python train.py --n_layer=8 --d_model=256 --n_experts=96 --experts_per_token=4 --d_expert=96 --d_shared_expert=0 --activation="squared_relu" --moe_layers=[2, 3, 4, 5, 6, 7] --router_score="sigmoid" --normalize_top_k=true --routed_scale=2.0 --balance_loss=0.00536 --balance_bias=false --init_std_router=0.00609 --lr_router=0.00163 --n_head=2 --n_kv_head=2 --head_dim=128 --vocab_size=32000 --norm="layernorm" --norm_place="pre" --norm_eps=1e-06 --positions="learned+rope" --rope_base=1670.0 --rope_fraction=0.5 --qk_norm=false --attn_scale=0.0884 --tie_embeddings=false --parallel_block=false --init="uniform" --init_std_qkv=0.0319 --init_std_o=0.0 --init_std_up=0.0319 --init_std_down=0.0 --optimizer="muon_variant" --lr=0.00616 --lr_mult_o=1.34 --beta1=0.93 --lr_head=0.00789 --grad_clip=2.0 --warmup_steps=200 --schedule="wsd" --decay_fraction=0.302 --decay_shape="sqrt" --final_lr_fraction=0.0 --batch_tokens=65536 --seq_len=1024 --doc_mask=false --train_tokens=292800000 --steps=4468 --dataset="wikipedia_en"
Below are experts of layer 2 (counted from 0) of a mixture-of-experts language model. Rows are named router (the router's row for the expert), up (a neuron's input weights, with its number) and show model dimensions 0-127. Each number is 128 + 24 x the weight over its row's rms, rounded and kept within 0 to 255. Numbers have three digits each.
Before each expert's rows: a language model's description of what the expert responds to. This comes from a sample of Wikipedia text that the model never trained on.

# expert 8
Description: List and label separators. Colons, semicolons and dashes that separate labels from values in lists and infoboxes, as in "Genres:", plus the word "information".
router:128128170121104095152109126168124152099132108163100083064173142131167126140104138139139086120130120124144086165108086139137156124164084104154131081101134121159150120114157078129123125138103095125104105156112142101141086174141128146114169116166109127101117052120154164161094113097153117087132088110085116117121123176120152120144145168148112133116119165137123117089173118150151148120103
up0:123154127178145160121105158079151098143159123077137124183121157163110131111122141162077115095131140103128154108151109123125152124131163116094132149143106102105146143143136147128131147121171118081105113100090127124106090136177141141122131115084149155143146123111131124123130105077151148164122147092153180173126138124109130133132136136152096101136165098131137094145129065119129110060162
up1:111112145118129120108082111126181155144124135144144114181119137132101135161108177149113151135098153154126139152153191149103133096122094080147121144098137129128132139089115113078099137128112118088116078180157164119136142160142146160074135112114128161136136125093118083098156096155167138145134109090147109106136076130107127149104113134151143103159135136092141157144137124105140168109127
up2:082127102123122156091095094154133125117157136138132133073096088176131134150093073116153119108117127106143111138128113139120157134125116100136111134142156114139155141103134127124119170148109118135139142120161138087120159149128125128140097090151117116113122161105155154129124164122134155141127130141134093118138123157105109140123109177137100137132134158083132139139127143156108168124142
up3:140114106158127123067114142117153123114136108124095108123138099142094089157151172149122138103110149100101100115148145173113180157124133123120093151107158155145162128151155102135178134115134159116108118118117131114121181196127106158083130160141109137125173122133161129124128092114167151126150124125191114130120115156109135110101141179141107117163113133132158123130121121131117125094098
up4:116131147138115170123147184104156128124078159138180152089114151103119127088116131140124131124099133160140132093125128141123158139156079096118090101104130113167113099107137145165126185133092124126087146154093145105111111086148124146145116137106125116129119134132122104129154158110114097106127160101098117107124132120107110111073116154130117163154093147121148129118143168157120148104130
up5:135093097140053151160104110086137151125120107093142133110112125134105155101135152143148109151166145119139145111125111109151145110127140164139123085146129136129141099100113126100151121189104117143106134101094138115163120154096133152150147131154214104132092135074099100134167145136122099084131131133142168112127067142131163102137148140111102163099154077139116078115115120077115145137129
up6:093175131102149126141091107093130090112128154135124105118129115119097122103120111115132100094100119136109134126135134095166145114124114127111136129115111078129117152125105094144132129136178121158071120129151131163100098159165110116134182156128128156109107133164183123132118159146124157159131181139160124130153165112162119117153122149122139110109132119134140136085098122169138122123192
up7:119140136107153131115107133138130114141125108151091133109148114117161126133079131130122130135113124072208113190140109106176138122125142102164152097102160126113102106119105116149113150123147137090122125111128128132139127147113143125092177119130152125119128149134138121137073156087150153128109144151077114203122132123108190167116115147090123143144100131157111174160153152148135104110084
up8:147090146121112151164096152147112163133119147146131122152125104108111078125102133135150084163144138168124092163142152165145116184150108118141131079133136087168155126184153167132156131139156099115119150150098131148138082109146128170108159151129164147157136097140144142155105164141159114071125102129056123097154115134154137120103107126123092104092133079071174124133169146168131136110107
up9:138147142096146117148110109125133148143123173132099150148173137143125108101091149134128104159154138114112169128163143136104119140157150127129117136120127108151111107122116130156143150143133109062108102137099138116097096141113159170134139130157144137129182116162163151123160127095141110093154104151150106140113115139131158113087126142147142139152151107111124114195160159108120133104108
up10:127135126122144132123119079098141118163119087134161096114119146176133150129151099093124117124118148131121173104129100148179140092125131113124131110139124092123153140143131158136107174158112182119099129077130131110126115179151142127111090106151139139123146147148109120078116104120093086129146122166128149158147183097164119108171125120137108157091159128097135110189091117141081115108135
up11:146126147079150154140085148122096132119181129143126135130135126112150117178129132150123114102146103095137117085114115114101170119134136104118123109151175117152103171144131061166163146114150108131157137089112137162165075109138083127118079135125149164096088122097109164112141137131142127115129121140139135164166133143138169161130111112143142095127121124197143106130199131140139150108124
up12:115148139136168157099139152156090147163113099140131108120144148128150138143108124127144157139128129157134107125090143116138116147125135109150112134150152147128146163114112136150211120104120156160140133148109146145149172112140118090109117107097161120177178112118140136104133153122141123133140127106103089143128154125099131117134115169128101145094109135153173132110135113131156116096077
up13:150138124123156164156130144078177143129134105105135056107124131097145161097137173152120138112119119149135117147158130156134123111147120092181131138156180116151114136148114135137133106147124135111090108123133131111117120065095162135105127135101144117120117136124094108112136114108171066112125122131105133162097116122092130136169134120094144102086127139130120114128171077167163131115104
up14:042138125141142079158134172094137137119145146130122154146081082175131129148126115120166129138137144126129137153121155105144113146194109153166107150066173133129161122116112103120137156153111104138136133128132139109141106119132109162158171126096099080111135118119096150137094110108115185143126147123085090164129134126097133115139148151144138115117138111140109159097144166137114093122122
up15:123163128103131114101113180151080095167137121095140135105121093124122128124104130153140135140126127157136161123130141132154138148127178106142171129127082075110145127113105139103136133139112177134121163136153100111128121123120143113198123118128136114124118161150159108131104117120132137112135157129135110124124118134127117115119090173102094142114149102119106130094128102167097127103121
up16:141145126135155137156106142155109141091119125121098145098147099108139167123112133129104107086112177143142135109131129161100136145156149109134153089131118112167113172126133124150140113109158125123117121108081175130132145129126149144092147123127132163101176129174103143111145126173129126110136093135128147137095098181150141130100123109086132162063154149152099113125121157143115139100102
up17:123106143125095144142116119091130176107142146093130123109120119138155106127105153160123142144114112127127124176123105139171119121122089111105132107143132137127125142136110059093137137115117080181122109117093148157153094143147151181111108150119155119127089122131127132091151107165126141129164089146150147125123067172143128088139152123168148122166154125170159102112157141160141089128153
up18:094161111149138128156131104133089154123159127165144131127138139109111091114128093145121095122123118168142130137148086145159123121153132099099112137124150123165138111116155136114157080169137123126128121158066142108087093071150099132146118167125151132120153149145160126120187115157149098141138122157116139145118123162155135090104159170136120139136061101131102160068144155158123120094117
up19:137083132087074133130115108163128149119121139139088161097155135161192116176134115155141123138132156131127122148147087125166145092099063127139125130112153081119115174115148140106111112116158110083134147168157120077114123114133117118195157124133125121120108171140123096096131124158157140143138113148124097144121107147110119122151135109131126110076131126118113109172068116065154142132133
up20:169116136077106128106132138137153117106161160105085107141178141141154146138121117106194159127121122119158072122102125156137096146150123122091130151117129151141146136098121082130121116119132140088107108108113170114098108118124120159124105107105102102130145145155136141123109127144104160142170075097105131201139141141130129131148163136149143183127096114158112084125148117111096129107161
up21:127154140122109108153103180110188147082151150141125113102132126154111128155152131133192118122068140096116143107127169164130124136159132120155140127125106101145175131111123089126127107151124147127132128130152107164122097105142136121104122163117115108083169135109126126138146084126193144142110115100117107112145097188094124121120110121143113089156157153122109078154150148158126087109108
up22:133137159118162082144135164144108097135114160163097128141146124122097117136115107157159149146121137125112165127137140113103099148142109093124103114151152124139121115157113111116111137153133151116139115146113128119143093121117131132123115147154114133096091111088090103109152131106127105146158135122170081140163092149136092144126179093129164124118117109124157122135157116105114134137131
up23:110162176128095109086102116120115119150163086179163141124132149167097123142083161140123126139113165132118143153151120152156140144147117149089150121128117104158113147160122124104135118088126099103119106146117097117127070145153101129134174147092126134097135067107213122107145126176177108106156113129090156119142130116125128127156094136122101150134140153086138120105101173111114168085133
up24:103104129161078137107161132183169071143109113101104115047119112159145111151127106123129109138100140128131090108155127109095137154085138160163185113081173100142115137105116138113158151110122152139132125122158106121157121109120137126164181143149125100105145143141125161148069114139170157105110126153153153146152136162143125089127122176155095122124126132126146114130152112143109140130095
up25:135146100153146093094116115127102139061079117153105129120178098142123147134131144114164134138087136160163095139119137146145125131144174118117124128108137132129139125113131128154144125149108085138101080132149098135153138103153123140151146108140102098117165139150151135095143122150117110124134110064156119134140145108118178145139112092138105119155097152151171100126142132176122156150141
up26:151119108103089110125129103178131111149116128108092216149110116145152099133110125136113113130156121100128133155164125111155131083082110117121147155141103135168145146156131137162151107167100146150131133124155134122110164171112084088121121159121144133114128092123127152128110099140128179151112096123174132104132144151182130129117171114169141128127092150136118145112116131070108101118121
up27:139133111116125116130122152109184100105108113125118154142131108115133100134113140094124119139105171217097094123096102090150159139125143148107124142136158125149178144114137108120106134095118123153130115167131131104140120146159144110086151126092080164140135135129117128121109070119132116122109116148100080128123150115097165148105141117110130158136153175140139135132169158101158121107150
up28:111133067136129138143132149117108106152134117129150167110139141110118118139138072109096112130108109139149101126093109120147164152116138119154164140087126116169162131120137139150139120115066126120093106158099133124144099122123112155159147131103122134120109112185116127134140110099128120117150112125146140166199143137124127113150144161148123169146157151151166121124093117147152131148171
up29:136149125123107132157165125102127158125149144168140110108147175112125146119089153139100121154073181121127153122131152118134149110121137114146098125134166117137158144121156147129144113140144141139134152089173122090081140114165122138133149132159128112109137128157118100152148103132169155154164089132126101071099145138125135116150120099120131098096140152152104130133139105095159107133107
up30:089112154092136134092096125176147171161116153151131130120135123139134137122120136129129145126142141145163109127178110080131133128124081135132102093163151099111144103089143129117162159136091137071096074127136116105133098134131124105116178121194112160099137120120142112142122117089154149050132112101089141142125115149098138154165151155112100124150148081141142121124144106113124151134126
up31:144148176142124152130108113110165140136135123121106088126083167132123099137138145151103099097122143148140127143149112130165133090133084116120111114105140089129158141113122132141174164114115130122102142078108097114147115152108108137112126111162158150108093082118133127111130123140088160121126102083168084100163142122177168125118114176124090115155133085145116143117124097138111163130102
up32:160103127132122152110142132118149153163123127129140093119138126146127124109149141142111140145120138134099123117108160157159112126150139127122086146137138149159153175082149145134167113130142155167125138122144137120157075101100141128154098100125122128129093140099132149117130096137094147130144104128132122094135110072087135114087146069118121132097115128125132135164125179130034111160160
up33:108119092125086142082143149145129076142090146137127152082136101164124161104112118118110107118095122113113158168145110080087132133128132057156149137129152120138116096111153136102096127119119137098100100120104149114131126138153167135121093151142142093103159108149124126146089145127144137142117101182114085162113131142134176138114156187115089102121132123160116136105127122176142125098107

# expert 47
Description: Consonant word pieces. Single consonants or consonant clusters in the middle or end of split names and words, such as d, t, th, st (His-t, Al-d-ridge).
router:136156117123116131119140140143108129135146159150084142133121130171157122133137172135157090120128169089109133139121094183118122135108112109164119143119130113130141155122110113159150086123101126135110144094156116077124121134164121105168124126120143149103118093153117130130123117102136113108127066146105111134098130144112122120103123159125061129125147115119101116094133141136116139101106
up0:133152059106101154120163148145139110156083129137144143129123101150159153125106133123145105107111113126150091097131151147119157156123082177129122146112149112090137136152084106136136117118128125163152193129111140094082117141165118148111103154163128131136139120122156137109137143152153103138143109098133137153103098146111149087134168143138093114112126123052131154091112107118136147124142
up1:119118158110134117133110104147154127156178129076138094141120102114155170127113058069115134145121177131111117148081113158129114106126127115113115121125149114110148137121114182113117145102173119118169132126113153123156117162098131149120132109174115123151120151153115117105140113140137128177109106129133125135163103165064136128150126154136099126173113161046141147128108199143106128100153
up2:145123133104111158127137093124103097189135141136110150154110119147086126079155123122115104127151106140128105113126122088143135145119152128092126161106162121135147124162094148177112133108147170110089096093120159111091132127107139133132099190153135118151104106141134088129123135083105152110136094143084133129084106147110109117121133136135125133133138146146146159133141137089130196126125
up3:110127105155130181107096102153143120128115115088145131108132115153161159122109117133126110134118137122161131114136087112091111108121128176145185124136099122081133136144114111197154100110119118129166125141175119108145145135153087120112098118094112122136112128158132127118117129131133102119116135137145149128109146077184151142155123140152100108154098144141136136135151130158101102144085
up4:092107077088077142143072162128111098144092158135109125131113118163079147114142121137133085099145133106147138125134125113116122117145136125134130128161088138103168132161124123098141144112116129178124117119130113094125123090111123128098142122170088120122144162135126116147119114136146111154118134140185129130184130195149154134156097124160124124139080138120121134131106118081147151138122
up5:157088119180118099156133127134173097141147143134160126089120144102185124172141092106161132115128120067157148115124121123128154127100119126165123099151086072176132131137048119171099090129147142129123162121122133113148110093146106132180108103104109096146120104111161128157097113119177129136143090110147107113148132129119125126122118147149105123136109123099149124121110100097157095101148
up6:167124085111129167076127101121141085150098124136123097124107131160134156154121136132150112111111141135124112112136125111117152135126121144121110158075113172154115137114103158092154110197141150112114124152118124197119162120120100109126157143150095139142104116135174109139093164135157139107128105136099114129114131128112122092103117157110140085140160093092100123148139107095119088147099
up7:152094104143091142102158086156121127113135164084115137097119158152089149159177126094116081082121169115160133127139100140126152149103108103125167145160135177134147117132116125173092124150136140142082114140152120097128155124079087100132160125109123125109116156146134108147090104122133133162123122122101175119113106128099094121152113133153080190117157145131136101150161152141155089092119
up8:125113173115108093149152137167114154139123108114149083141139127208135119086106144125173122116156105177093140131106129165117102130130149137116118136158144090136141147131109167124090090116117129138146152125181116117116082119112157130131145124136158121130105127107158140132062128143125149155126115124101165081072111128113093106143151093137102127087105116084125166122141099169116126201165
up9:135165128078143091171116121146124139096118143122112138128131140137095098149113118161152142141094117126155117109137138133126174094136092102156104155102146184117120128108093112145132103144129138150156149136137119131103115142128122127077100142136109140124127082134128127139110107187141131140154118162128114138148115187169113096131095120104120132126175122114165131123120123125165123136111
up10:113114106145145140122122173150118081086102126127124131129129142143165102186135173125148115103129170139106119155142146092125142105123110106147124129124112168118157122144143098155154152093138125148095151121177091151147131145145150113120132111144121145130077173143144152131101125107146104138148105111136153095111150122123122108098132163120129128165152103128087106128128137117130119106125
up11:069123099119135121102110132141170113162076132152103115169110131140124106156130111131142129120111109091162099118141071135130161144113087097175088157103120147122168114145089098120142133155110121155095115118133146094104106125119110132109135117158128146128152130186127163129145107131164159119140100114139117118112090197114140124127126182132145119131124077130131141145103081105121113106098
up12:114129135153140147155104140152131149072134143150100148119099129167120152182139182136163110149113124127074122128132124152143126146121124134192115129157124112136125125125112119113146130095110094114126129103157151089131084125121146158096134125127096152102154188128142085093129141084114107120143135133123133121104115125107102155107130105163103154120121098138113136113157128182101143141110
up13:132151122132129136130162153143169134104145145172092149150154131132127151122128167134152107138102134102145144122116133174118123115128150140147171155132139156165104146126139159140136149170104142107102070175116121137132137126080135124068147149134149093132102118171100107144117133120118098125119091157125097145118105130134141166114121150098085111110116129127110146084136143126129111154137
up14:092126131134109161080108100183152120154139102067128151124100127129109134100110143181165131108124128154137142132122119157087073119107128082141111104143107151123182120173143110102125145119152130148130138082153201122135129148134141125126126111163127151148153139168173156135157079122156092142144127142132135130100099140175139133078125114097080118135092114153150142118133097142161122141140
up15:111119104136125083118135136151092152118140157105073078124173131113152112173154117131088106153154086131136089113100118149150118126096102087102105137153145125095102157090068145132115160118156164144128149149120154105122133122167170112104129084168131133192081123161134160138136123134112112132140102130121093082126166178169151131120133146130148109146153140142128124106150153117146102126081
up16:153082113146118111080149128125100118113159148126141117108132135197139092130136125074146128124145160110117156128167146157148131108106130112131117141182155126125157147145118161167136071102151116159124141128118146118144107112151098077138138109145111096150136152100120139141090142101126133169105104119138141122103101143099134144135108094155139178082133118115085134105113117112095147072126
up17:144164177135158144115119126118131186093118164116149093135101120136131153129132187149114162062147115093133155106140130111130082133115081078116134156156090107130178139123157160165158099153158121123117097109134159131120118133125132155133146080151125152134120124103152145134151109107091143130128104146141110164100102136115089147174128177160105133112155125124111177097089142115101106125136
up18:142157075139164134156065086135149136116138133140110138105146097111160127036149141104121097135092114134118078088156066140142115100115117109155135161100149136124124168112162155147087147124115127125149124147128171135110153106126128108114142109091119115106153150152110082168118118117082106145131125114144100147106149100155103151124152160134149131138133173117168140130144156101122119142111
up19:121130130166140040140093098138157118143140092115117145132098133143099096165135132112174158159153122114186120115145159142148143117139145146156130150150108162103173165125128089121120122172074157161129136112160156122154099115152100106112094156117102091137175133159138128140114114124115137110092103087134112181127152137113121147170135149147120133150156107134128174118116137102138119158081
up20:143113154102130127053091170157162129141179162117112129168095146113145095106081138142170085145101171160081168120170153137143139136089107092152133132126096107109144175125144119151163070124098137108088139105105135110113084129144135102118103143145165111084122129140145119165121128176146135092132102139131132158128157106102110123145112139133134127111151116136175116158147109093124131122138
up21:165135116128100155104167152119152149123087120133134150149168103111108135107101141154146147098124125105147121119127108153142151136070150095145122108131141109111128088109104165091150117145164117132125098127103160120132156117111144102135144140173125126097138147114146127139120142075133137129136105139135093135146096144113113166127134127107157101122119148138149140188138154161114148114128
up22:121136172100148159113088111139089109149162118114158124149124133153105130104181132150067102116115124120109110170136132143148107098135145107099123109114142127072140155106114151116104118154115092103122142105097139124121102157138144116081136124140164108113098107139138110139157141105071113134132071154130104175099124131111101152151131159140196142146132113144150125099134136160130132120139
up23:143147124123134128135150119143105133143106130168084151145153165102135146165084151134135143128088127086135129150132151116129167140133112089088112145106123147170131143138094121140167146150134110122121170133136141124079141110076164080110151138127105118153129129119150119131105105101085135128135130120117117100159083123175132103112109123176111081129158120095124143102152135150155112135131
up24:160132103105095162138124120133107136129138115144143121160126180118132125118139138192138128125098120119100131114103105138133097156120188125118142129077171089134150107142090135143159116137133075120095090149166117101155123128137094150146147164145114137124140150141089103107120126101153131136122113136065128118129156122150106089203139140138166122153084114142117111107108073140099122112113
up25:149131128192106124140071149131133074066089093137117187105158080137133125120181164153130147118156121103101152150119112125135115112127147112184142113171094143154134114125131107117124148128135103139122120109156118135125134107103128130128149120143109139091194123149106153139152157073157100136121172146138086121128120158134096122113119144136077112109148149093095114139120130121162168111164
up26:126081163120099132102130128137143115122127168161158147111187139129140128129158112085148123180124149092128086145123101109110132120134122115169135130146158106073148117101129101137073113105144125149171103098153177115147119143153135132152122137147128076134158114151111088156112164097123140113090115165110153104138149128126108114091128120125162175154130177121156104129085134130138145138111
up27:126097140139068077143135154154064162128128162125129111105120143149150128120117142118149128088095121139147112169137143121115129159164120096136117154140181110115140152120106146140126116118113114111101137152116101103081123117175184145161122131143137140138101124108106123126119145141150100160123148142086103080145154126084177127143121112129138129162074126110159112150102108167139109166124
up28:126158103102149111116109103104117127122120157158123112133134103143089104142093137135147131197157130069114116125117153147163154119112127148209107140100147119122131122101172119137114128155156131110115105123165121156143133114123134106091122082124123124087087170160132129103149121081116135122117121150101122086121126164143116153101145142111133132174167121080123124148172125128093158111118
up29:112129100086125132110176111134130114156128098168128148142090137132139146121079165161134102150155158097119123076126143122140133134151150120130171104124099119178074146104131136107163116149159134133148128109133146143124127125104122115122145145142143100138103097145133173086131156136150153120121071132116143129138135108130099095122151138126104123105110135117139138157123099149102090107104
up30:132142068124156119134148129141127101080137138156151115084149116110116137152133120123133114145149121129141128149134138163135151149096071147100122154139096137144142184105161133127109107157164085158089143135144158145110121142121125161144171138121162115113110108156108121088077088092152147124142142129115158156136112102119104138155116099123117125106183149087140056098127122126135150116131
up31:149138135072110123153134128122116150124142108171157141110133127127094174156119129162131089123047140133150126135093128098122095117100137137115122130098121133121136162157130135140160112071094126095116119143105121176135120112170082135130105135107145152175133086170124148144152154117122117110147117138127139117106146111107170139155147148114120139173122126123148149070114140125112109134132
up32:161162175129139143118126134117133142105090134122085089141119098137145134154161161138090131081157154166143125188134113113130127125131076099098117150108086113093093151110161135132150112147125128174124137159117110142105096124139163111134140063136160141140115151133132148150138105145101104119099137120120097102160115108124142115122178132168130112155141145085120132147127174083100177112118
up33:166100144112087110133133137139101144145128142130164172133144157138154111125162075147148105143132131145103139142097100114102137150137147124146126079129139108147125116126116141166102153091125147131113127115142164100099114120145149131088155147141114102106154126154120133116136137117087133104149126158107084158111117118090129118092149137120144145148129149141089070142169161099153151128106

# expert 44
Description: Foreign name word pieces. Mid-word letter pieces in non-English personal and place names, mostly Indian, Slavic or Scandinavian: Kristi-n, Gujarat-i, Khitt-athi-n.
router:113151130135136106153124123129101136130110148123132143113120184109139139153119152128143119074103145089116145164137124137142101118137119114114148128111199128133150141122083124086101107133121121146116098147155112154154128146169141116161172073111168133118121114169114136117151121150141148125168120118128076129115158104140097137135126136139067134118139137123124096086145133123125141073104
up0:133158135140149105114163156155130098163156113079144104107118165089133142112114117119124118090125111152084148160104159150173134138146113159128128142084159112102116106111068119071110142150125157129153099131107100159182119134118155153113158134108174112103128127148104123118121127130116135126134110126100097157161117111075118070075155152143151139108130133127119093124177151128158103116110
up1:120149079149154106142119144104128091129143125129110106132122107141142123104112146159149122161123136095137142120144106103110056143114108161128140147094154087117104140172164124125173153163160134122130129119132104114132167160119112099137167123116119142109128078121105134088106132131171178143120100106144116115115140082108160124127163089143105149152153111143129171122142101165149083061134
up2:129103101113124145127132123109116101097123140124123167113130160082116151110155120130138115115145158106114187099127117160146130113124147127139134119132118110140088104158055175132128117136144129133155151101168137125167169124102128103181135106137115126145125093138123161133143173114158157082145112103143095072170126154130122103092125155148121142097155188115151132161125093122128096081178
up3:134154137101073100103125140119082085140118136121104121103167152115147138138120134124132099118112142096161139179172144130170148102161107160107154107112097127175112145134112112166140138165118128170143159144167112132110161111131148103152118122111164173112131103136105080149152132109150135078119150114144061114128097103115113091131110139128128076138173163111144138135127141112134098102164
up4:141152133119134143136153112129094114123149081167124147117108122138157120169120122171094041110098173117115152069138134169136117105127159171109169149095071119110087168137114158093107098144139153156138087180119139154132164163127082116096106131111132137115127118130171147141115127112100106128127116119129110139116134131158119125111133168135108123127149121158135137061109126161099100120126
up5:110148130095095148137139068150130106096178059097161161107175117141161104108143153104118123114154121146136132150118120137163141135133120134128116104105152106139164140140135158164144135165139112150117143098085119127137087134136133158143122104145112108104114135139118152106143191135107083172126160103155122117102146152156118106170148110096152173132196137141107113078139121147119136114131
up6:124150152144099108100142131097067128158170142137159109156125129145147118099117137121116137113143150109093112160127157128113124139165100127114132199127164125119142136109089149101112139091104097156108102147150165126130150168098147167138158156118123125111153137099099077101098151140126123089102119160084108106109139116112145116115100151142131167147147161115161088157135113104160144136142
up7:147138150132141109090159088104114133127102118153145100107143139094105122159121146160122137124085146156077139161147175154178139145172101156138142130102136147108117129100116098128126160116127086093117090111121127147129124171130151145119132143096090190145122156122129126127145136104088126100136134164072142104123118115136112138126095137143133107134182118115112117143126126160112117102170
up8:147133149183176107140107113132120078201099090095137146153148142119146137128105151113116138162106164177142108119159208137129116148101108130115092145149122109101122161118123104139137119137118124134141099113157111087151132149132163123140160123142115120115152121132113120114085112140126129102081145117133130143128102100144172095100123100098104108131156159128118098158136095099138140088140
up9:110125139156170115157123136148129128148109069111122096131124093122149099134084110147156131156111135158137110113147121171131159168083135141098120194068175088111130168161115140132164092148139134144138190147160157115126140125128121107133167131123157149126132128155137118093132118167159176138133114116115103128127148154125086103088141146143105123159127152090147127147148120143167148153108
up10:109154144119116160162152101128158095096077162105125123131117107172100133129126131132127079103142175137127143169073137114105147094119116135095127112100093139141108147150167132136156122083125146146099114159118128124133099104157165104109126082125133134160126143088129091150078107171097087154116098149141109122132169127156124160107169125133119137158141112135128158111145135131136117133106
up11:102131118157145124162109130077150180165128107134130135086111135133095120137109185159168116143152139124127113063151121125123125116147138082094137129125149162130165128137125104096105145152126107122143149097140149177162108142154105103145147150099119090165131141136159170122131121135146133101159123134073171134100150162131145136130121112086093097083126142172079109124151136079128121120107
up12:145105135132091130159150092096068137093153138126110153095113121112177176145108162113139103107081136132142159147116079123124127188136127093149142119126171165167150130093115126104132141150142133150129110053151115123132126116104110135130111152103173154131134115147132124093100128111121152109116139146138080101122144117146142094131109107118101135138125103168137132095100127127180156126112
up13:144134143087099134118100122139132121095140123121173135162124149114094156110133113119120120126100153094154128130145116144097084114128155169099152135077119106125122126111109147131116149134152117103141117147122141157137151192180118146135146131127127132099119122174120128157087135142107115142175169128123109132144169116127112163126129198180099117149142140110193164125115158156089145094116
up14:121141139148134127126142062142140135160101145133133111121170129136136135152148098141128125122121133165094162143133157167087127103136134138113116105089145130156116143125130131122129077140154147156135140122132120131153094096109123106134120156107168120113143084118130147151156091166081138106129133116178119132080142105136109163097099120138123160104109122124145137107138141139088143116116
up15:182165111119108145135130104115078129111101174141095151106103147111142112115148140178101108113116167123127120204082162123149121151125130103069136120123092107132114178122105131111097101116156134102142138134103141101114101113142182142112105113110119142116147098116096134138127159175122151144074149104129101144120142109092095116095127116132127154118128140096083102083140144114186139076135
up16:169116151153097111127158169120097120138104115134143143095136168114140061124140134137105116091094130093089131108107138150135135111128091134154156149151146155136118157096146163152105127159150117064101128166108140115138098120139126126162124167103079122124195121117136138147141102138193119139142153150116092109099120131154144120135144137151066097112134140133088126113126139114119129125156
up17:161122135144145137126153094112118121117096119147143131147144107085150114088158182163117130111143188143088109146109156157169086131128128113122151144133132093138112170104125081099115094112117098093154109131114144111107115100106146124129129132151149119097097133108119098139130138107106131123151143142122116120157131150130117134125136124139125099099150138127108142102116120094102155136084
up18:105134120140121113138080147152111120160145117111119141108097110147078089156124100132166117095132110104146140107108121138121125109140117147142142099171124155127131153144133148128096130141130120089108111135134109101142135105149111110169113116165162099141090081127092140109153138157123122068152157138128071119119134160134188144100141154082099085104104128112124117145089129116133108137173
up19:137136086125093162161113119133110126101118122165095178128147163126166174120119107138167108127065141085143175107100131139119150134109116138146118141088116150154087134112120115143097109139140109097127124124117157124099170121115159133120116113151115107135109184139049163130109127125141118159157088177122081144155104147150141076091123105102142161131132119138144115150133145127134087085110
up20:142131140115098184115095122150106177119082115126124116150140140122132072133138122157107162118107154132098101157117120172102138144122159085146131127133172118133147130112160105128168101102102154162134084140123119095141133131161135138113092132098123126160129082151133115120158158137145180128165092093126124112136109119088139144105111123104150163102136130116105126144093105131141149146105
up21:138136124114124120077115148123115141118089108150110139140152159134119153145133114126132106116084174118142125116148150102109095130141134108123099119108163098119169123090105132138125120135127098111113130144139163114134097110157142131126151084083128099117165142143119125173124175124140138120120111131116131135133125123154112096171126126123120141120170134128120124100139130145135153085131
up22:149129108155132124133136128100113123128123097159122142131101146074151130129125121152138109143138140108122112145117129123179118130168122133166131120124116121133125093152124143119127121172143108156162133180107127133128109116153096127098159117084122162080129132131128141115116117144102185099148099125098084205104088146110104142152100117158088139126164150087124123122143187103128111096113
up23:132164088129163130127150130108089130123092174121087130110112129123114122127132131152122145118135115152118102120138133150122112111142142137107138145140131126168126132131126111106118117165136096128105136161133093105121114118141088145154137101113171118179147158088140136086145112108087122156131119144126132117113151150129131114122073119110106197129115106089135151149144119144090123102146
up24:178134135130126081100127101157124148151157140064132134159139135119136157080118123126123132108113138125106136087117163125121111138141093124142137158126147091108128144125145056121137096191093162140121158126197147142125096155076119126123139131143124154156169140134118139132096125087137136104163118116144122144139123112121131129136191154093133127100102167166141135137157083118104094099115
up25:050098135138176131148105134146108149169145117113116147132101119153107128136129117110161152133135107147097125110119101119130093139141116074110130121132114108116123149120133088102126107118115089128121094106115130182144085083171165165143147099161106157095151116139138149135156143110162108066084091137131106124129151152115105044125167095130071175136114123131142117138155115128144124156151
up26:156139102115130163126125113153086112102146117128088152129082106138122146118158147170144101112105168103129127150145099132142124147104110146146135128110082129116097156144166128135144126154120130091099151099090107141104148157153154125168164113102133104118099113151130167126134110129169136138061131091115108126139154084109154151123135128113132129125140132122172116141139161138147138076100
up27:110112150128123146134116098115143137149095122157137077127124117109153123143104120160112110153126139117132122083132093102099130139121132158098083137126131102130136147103134137106107115116118137125152124122152130146117127082146054144123136112144096119120116123157176146120132144130135164111111095197123152128123150181099137137128101121101092123127069078135144152133115077154163063151124
up28:120117136136145118128118120148118143156115114116129121102141144119125103164138107151145118074099176099130095148148094132134123160164109118105143110074160116137130139117128156136168130134136153152140125144132110138196174117139138095164145089132106133140111109168113104076102132166108161115136130162117070147117107123121126118116116127122084093148149129143100151145161151121138143109096
up29:129116130116132117130097126122158149120117122113150157154137125152125080164128109125157140136108130093120138137141120180140138160128138095114122121145122149121132137135138098137144145169086153165159143163163112182142143178149135096103102116149146131152153113126077117133110095154147134127073124143142070165098160165122115070147161146135131138143153137126147158106115081156135132111129
up30:149156145079127134157106111113128161144126194090172073153164164129134122124146147080090106123098136109101107117123118126134084108169072103140123128123104113134147105107132117122076142134147084167132140120130125127133140121158139130128169130174116134103122135170141118147114116109125140131102100126142096139133135107129159109148130097119116165131155164148162120105087108115087079113135
up31:124120130142121106155090110125109113125080090092087070124111153119140124129129140139160112127131135120094111151115140140127134109163121127142186147139136140121153116097132119086111089110083117167129127132152134141109124146144157128109110148131105097118171142122082119135123154176128100103136096112137109149088114072111177135131133118136102136142105174137130179137193144164110130121173
up32:141166154129123106132135143152143156138079163116105113093098124088151126129134113132106146136096119141126101113165171120150143121152147105139121128124153115145124145096130107138109095159140190112118097130125118140117132125160123142151164101136151143149113093146091125090135075174127164134161122101125076129104148144119123110131097110092096087128122133109143133134145161147123145120108
up33:158138071112136167137090147112126122170116107140129132074088104137100129154097114098179107111082149126078150145117123163168128129134137135156135167096089131118112159107147082102148114126096117124176111121125117131100142126150102161116128113085142106138150126149131153071168116146108135135121125169139113156130137096123134115117141129136162126136132113106125100149142142142174111098124